Experts of a small language model: vocabulary 8192, a variant of Muon for the experts.
Below are experts of layer 4 (counted from 0) of a mixture-of-experts language model. Rows are named router (the router's row for the expert), gate (a neuron's input weights, with its number), up (a neuron's input weights, with its number) and show model dimensions 0-127. Each number is 50 + 10 x the weight over its row's rms, rounded and kept within 0 to 99.
After each expert's rows: a language model's description of what the expert responds to. This comes from a sample of Wikipedia text that the model never trained on.

# expert 11
router:41 52 42 59 42 63 55 45 50 38 47 59 56 63 57 53 53 34 71 68 45 55 35 66 39 47 50 63 41 61 66 57 41 61 68 42 64 47 63 46 42 48 48 53 71 37 54 38 49 51 66 30 55 57 37 38 62 63 52 52 47 43 65 47 70 44 41 50 49 64 57 43 45 57 50 53 61 64 52 34 40 58 38 41 41 51 58 57 35 44 51 48 52 39 37 64 26 35 57 44 62 45 64 51 39 57 58 43 52 37 49 41 48 44 59 41 41 46 51 51 45 66 43 46 57 74 57 60
gate1:49 65 56 37 51 36 42 58 45 57 35 52 37 50 50 32 43 49 29 56 49 60 40 28 58 44 47 43 45 42 41 31 44 43 40 56 59 43 30 43 50 31 64 46 58 56 38 37 46 50 51 52 47 26 41 59 44 60 42 41 45 51 41 52 43 55 45 42 57 61 51 55 37 49 49 54 37 37 52 50 42 40 29 47 43 58 47 47 60 42 49 72 37 44 66 44 64 47 47 37 47 26 48 46 60 61 29 51 49 48 33 72 48 42 49 50 54 40 62 35 59 48 41 46 46 37 48 64
up1:45 53 42 49 61 45 53 41 64 37 33 43 45 46 62 38 60 58 53 52 62 64 47 48 48 38 47 47 58 61 58 71 33 30 37 34 42 39 44 50 41 49 50 39 58 37 49 50 49 49 65 27 49 61 72 62 49 50 67 34 51 56 47 58 47 53 53 47 58 44 38 31 41 46 67 44 55 29 50 55 41 51 58 43 43 27 73 61 53 48 34 34 48 60 41 48 50 47 50 34 69 43 41 59 48 55 63 61 50 60 43 40 67 44 48 51 50 60 68 56 55 57 47 47 57 59 47 41
Description: Numbers and name starts

# expert 21
router:56 45 60 48 54 31 51 62 67 59 64 48 43 49 46 40 65 65 33 40 47 59 54 46 67 50 36 46 32 34 43 41 43 44 34 49 33 67 57 53 43 66 59 65 50 62 49 56 50 50 54 59 37 54 44 63 50 48 54 60 32 50 45 73 49 40 42 53 62 46 33 46 58 41 51 39 45 43 62 66 66 43 57 75 57 33 49 41 38 52 50 47 48 45 65 43 43 46 54 51 43 31 60 61 44 58 48 57 51 61 56 51 79 56 53 49 37 37 50 49 58 38 60 44 45 50 43 55
gate2:51 52 41 57 63 45 62 60 57 43 53 62 65 52 52 65 44 41 49 23 59 64 56 51 46 58 68 48 39 45 63 46 49 47 41 48 64 63 49 43 70 56 43 58 64 54 41 45 57 57 54 55 53 51 39 54 31 56 54 56 51 61 46 56 55 50 57 41 61 58 37 46 52 57 38 37 46 25 53 48 61 34 44 61 45 50 37 44 42 39 49 58 29 39 43 48 59 51 55 54 68 58 70 57 47 33 29 63 49 60 67 55 67 50 57 54 46 57 65 75 68 59 64 57 51 52 46 49
up2:53 42 48 44 56 42 44 68 36 52 51 57 65 56 42 57 50 46 56 66 32 81 58 69 59 62 30 74 50 52 53 51 53 63 51 43 44 62 60 53 69 42 70 36 55 56 56 27 61 61 47 50 47 63 44 32 58 44 64 44 64 45 43 41 61 48 67 55 41 47 41 55 62 53 35 37 55 48 65 54 54 53 52 58 63 44 36 50 39 67 44 43 56 55 47 31 56 46 48 57 58 55 64 74 48 47 50 61 58 45 58 56 51 51 42 55 55 53 50 49 54 62 60 51 40 44 42 42
Description: Verb and word endings

# expert 26
router:61 63 67 45 48 38 50 61 49 41 58 31 63 53 41 50 46 49 31 50 41 51 41 54 53 41 61 40 55 56 56 35 42 53 45 49 61 64 58 54 64 62 48 43 28 80 42 54 53 39 39 41 24 68 58 44 62 57 44 56 49 40 60 49 29 61 51 44 46 47 60 47 59 68 57 54 54 40 62 64 50 41 54 57 54 58 37 51 60 30 47 41 47 68 59 40 61 35 53 51 55 43 52 59 49 39 51 43 42 47 35 46 39 47 37 67 52 48 51 48 60 49 75 56 41 53 50 39
gate0:64 56 43 38 51 54 37 49 62 68 56 42 59 69 52 60 31 43 48 46 48 55 27 54 57 43 56 45 60 52 50 51 47 44 44 53 79 65 48 64 55 41 59 65 46 47 66 48 46 55 59 51 43 31 64 67 54 61 40 41 33 61 50 58 58 64 38 43 53 53 67 33 54 38 49 57 53 43 61 56 52 68 40 45 47 46 39 53 49 42 61 64 57 51 57 56 65 70 48 51 47 45 58 66 39 42 48 49 47 48 66 40 45 69 51 48 62 44 52 50 56 44 63 52 69 53 24 50
up0:70 39 27 42 42 66 59 75 41 57 59 51 54 53 40 48 40 52 40 50 47 43 57 42 42 38 48 52 54 55 53 47 40 49 51 55 45 49 44 50 55 59 48 65 48 69 58 55 36 37 66 46 47 46 47 60 47 54 63 51 51 74 43 50 56 61 44 50 47 38 43 48 71 50 52 33 44 48 47 72 26 49 38 59 54 64 55 62 35 38 67 55 45 49 39 43 37 65 57 31 33 51 63 46 48 58 54 39 60 49 43 36 48 48 46 70 34 53 56 40 58 57 59 36 41 65 49 42
Description: Word-final suffix pieces

# expert 14
router:58 53 53 40 61 70 35 52 59 48 35 47 32 55 54 42 72 43 53 49 72 52 46 58 48 52 50 60 41 51 51 49 75 31 36 49 57 37 17 53 44 50 58 62 52 57 61 50 55 63 66 60 50 35 47 34 32 57 54 43 54 51 46 52 59 70 67 62 60 58 42 54 58 43 52 40 38 45 49 45 53 55 36 62 55 55 51 54 33 52 55 53 31 43 52 55 46 36 38 42 60 40 45 50 48 49 62 53 39 36 44 42 52 47 59 45 73 54 35 68 49 53 58 50 60 54 50 46
gate1:65 51 52 55 59 42 60 43 65 52 14 50 40 53 47 43 46 53 47 36 36 60 60 52 49 59 36 44 41 53 46 67 47 49 71 30 56 52 40 63 54 43 49 57 54 60 60 51 55 57 41 32 40 56 26 46 49 56 39 58 65 47 55 38 44 58 71 54 56 38 47 45 54 48 40 50 58 51 44 47 35 66 59 48 41 45 45 43 55 34 53 44 53 44 38 49 42 49 63 55 50 55 46 46 58 62 56 52 54 43 49 50 61 38 47 15 50 44 36 53 65 40 46 35 75 54 38 47
up1:28 53 66 43 61 43 71 39 38 52 59 52 55 52 46 34 61 54 52 52 52 47 59 62 58 54 49 40 58 24 44 51 40 52 56 53 66 50 37 25 48 61 61 54 63 60 40 65 54 40 38 61 49 55 49 68 46 56 53 48 56 48 59 72 62 43 47 46 36 56 38 41 53 20 49 56 48 43 55 55 41 55 32 49 49 69 58 58 45 39 48 41 63 45 45 50 54 47 56 61 49 56 60 45 36 65 34 43 35 56 48 47 53 50 60 65 44 51 43 51 57 53 37 45 56 32 65 66
Description: Past-tense event verbs

# expert 18
router:64 68 53 49 52 43 42 40 52 58 60 51 49 41 54 59 67 52 38 42 35 42 69 58 51 54 46 30 67 34 43 56 42 43 35 60 41 63 53 42 35 47 40 54 35 42 43 60 61 56 51 50 24 61 43 62 38 44 38 49 46 60 51 39 56 57 39 50 61 43 49 68 59 44 47 63 42 39 53 72 43 44 49 60 59 44 60 53 55 45 50 55 55 74 44 47 54 50 62 69 35 55 56 65 63 63 43 48 44 49 47 54 29 35 47 54 62 46 62 45 37 44 36 48 40 44 54 70
gate2:69 48 36 57 44 63 50 60 49 55 45 58 61 36 57 59 41 31 36 63 37 44 56 59 45 51 54 36 45 59 66 55 41 61 38 81 50 39 64 45 36 56 64 52 59 38 50 48 42 58 66 64 48 49 49 47 59 40 53 46 52 49 40 55 45 61 57 66 44 54 37 58 53 40 52 38 41 50 56 47 62 55 62 46 69 51 54 43 60 66 53 61 43 46 62 51 50 53 59 75 53 50 53 49 33 40 37 46 33 57 56 50 72 45 49 55 54 35 27 41 44 63 51 43 51 48 33 61
up2:51 47 39 57 61 54 61 52 44 46 62 24 63 44 39 69 69 70 59 63 67 54 56 43 39 49 54 46 54 61 41 49 49 42 52 51 53 51 37 36 45 52 33 45 55 37 36 53 40 59 44 47 55 47 55 29 66 29 64 59 58 50 58 49 30 52 52 39 41 63 46 52 50 46 58 48 52 46 59 58 61 50 57 52 45 46 35 64 40 56 52 42 60 56 55 51 38 31 50 68 75 45 39 72 55 44 63 56 60 50 48 53 51 54 48 73 61 64 59 59 44 41 44 58 49 43 41 65
Description: Mid-word consonant fragments

# expert 13
router:40 53 43 58 43 61 54 46 50 37 46 58 59 61 58 53 52 33 72 67 44 56 34 67 40 49 52 62 40 61 64 58 43 58 70 42 62 48 60 46 40 49 47 54 70 38 55 39 49 53 66 29 56 58 37 39 63 63 51 50 48 44 66 50 70 43 41 49 49 65 58 46 45 59 50 53 62 64 51 33 42 60 39 41 39 50 57 57 36 47 50 47 50 39 38 63 25 38 58 46 62 44 66 51 38 55 58 43 52 35 50 43 46 47 59 42 41 44 53 53 46 66 44 46 59 74 56 59
gate1:35 50 47 47 42 47 32 60 44 58 47 41 50 47 56 38 60 49 41 58 52 39 49 62 68 41 37 45 69 49 65 56 35 55 46 27 36 40 49 32 55 45 39 31 61 42 41 44 47 44 29 58 52 42 59 45 41 60 62 59 33 57 52 45 51 47 55 64 56 49 48 35 70 55 24 40 49 55 42 62 54 54 53 67 51 54 48 49 67 33 56 34 52 46 59 52 59 47 48 48 49 44 49 48 67 77 52 74 46 56 52 58 39 64 46 62 47 39 48 60 38 39 51 52 49 40 43 45
up1:41 22 46 39 37 82 45 57 63 72 49 56 63 57 64 57 39 57 56 37 56 48 58 26 52 41 56 50 49 51 34 49 48 57 64 44 48 55 37 42 42 41 36 45 57 68 41 45 50 56 56 44 51 45 63 66 51 46 58 55 67 54 55 56 43 57 69 49 62 32 65 39 46 65 74 58 39 38 49 45 59 32 46 46 64 49 65 66 52 52 48 49 45 39 45 51 45 56 45 49 56 44 42 55 34 35 47 39 48 43 54 45 64 58 49 43 42 40 58 50 48 42 51 57 36 51 55 48
Description: Table cell contents

# expert 5
router:72 48 46 41 63 53 59 32 42 56 38 58 60 50 45 47 43 68 55 54 39 43 75 40 60 59 44 46 49 61 51 61 58 54 36 43 53 46 56 62 50 58 47 36 43 32 51 66 51 61 37 43 35 45 62 53 59 40 47 53 38 40 64 39 44 64 63 37 74 58 51 41 64 47 58 53 48 53 60 41 40 39 71 32 42 39 38 56 60 52 44 60 31 51 56 43 52 51 41 50 55 60 45 70 57 55 45 47 39 69 52 61 43 63 49 51 38 51 50 46 46 49 50 45 35 28 58 38
gate0:46 51 52 44 49 50 45 22 46 74 52 37 51 35 56 55 41 59 45 28 68 45 51 54 54 44 74 29 58 39 42 59 58 54 48 55 52 57 52 44 49 53 53 41 61 54 57 39 53 61 37 59 59 51 56 50 38 41 51 38 39 57 55 47 58 62 41 55 42 55 38 51 55 50 51 55 46 67 48 44 49 61 52 59 35 49 54 35 62 74 55 44 53 55 46 49 52 63 43 52 62 47 56 25 63 63 58 49 61 42 43 52 58 73 31 50 36 60 78 47 51 45 41 58 54 37 34 46
up0:51 55 40 41 43 36 63 41 45 49 44 58 39 41 64 47 46 67 40 47 81 45 39 41 47 47 68 47 51 40 42 49 47 50 60 52 55 59 56 30 46 57 44 43 65 53 40 48 72 59 66 55 40 37 54 38 48 31 48 37 42 59 49 37 65 54 42 38 32 60 41 53 56 66 54 63 47 58 44 44 49 46 47 44 43 66 35 27 66 59 55 43 52 52 58 44 62 43 42 41 45 49 60 38 63 59 40 48 56 57 49 56 40 65 55 58 29 35 55 56 54 62 47 48 54 34 56 40
Description: Consonant word-piece fragments

# expert 20
router:49 58 42 56 66 51 36 53 33 71 36 51 52 37 45 49 55 60 59 50 53 63 51 32 45 51 60 60 53 40 28 44 45 57 58 68 58 48 43 53 43 45 37 53 42 63 41 58 41 36 34 43 41 47 55 61 54 37 51 48 41 60 56 50 31 42 50 53 63 36 53 70 50 40 52 68 29 45 40 72 53 41 32 62 41 45 39 51 58 50 38 40 54 57 44 58 58 68 62 56 45 65 38 59 59 48 52 53 59 64 59 41 43 55 34 52 50 50 44 41 49 33 56 57 42 33 34 56
gate0:47 43 59 65 48 56 44 48 41 41 39 49 41 43 58 29 50 61 48 27 65 49 52 44 48 46 63 47 45 49 41 35 49 53 49 58 47 46 37 51 41 60 38 57 37 47 51 49 53 46 37 58 62 52 60 41 46 42 51 24 45 44 65 55 60 57 78 61 47 46 48 44 53 39 53 49 42 57 48 50 63 48 46 53 41 46 49 51 33 50 51 34 53 43 80 53 46 40 72 48 57 51 58 55 65 51 61 61 51 65 43 58 37 41 60 15 59 40 40 64 59 41 46 57 50 48 31 38
up0:39 64 66 90 48 50 45 36 57 47 54 55 60 52 28 49 54 47 56 43 69 42 58 40 60 40 58 58 34 45 56 38 51 36 50 48 52 48 56 34 44 56 51 55 51 51 39 63 48 68 57 40 69 54 61 57 62 47 45 52 56 53 50 27 60 51 59 51 47 49 54 41 56 49 56 52 64 38 46 40 33 60 41 46 54 58 34 43 54 47 29 36 50 57 64 47 79 34 48 57 55 57 32 51 54 63 37 47 55 47 29 49 45 47 54 56 44 49 58 47 58 56 41 53 62 50 48 44
Description: Vowel-led word middles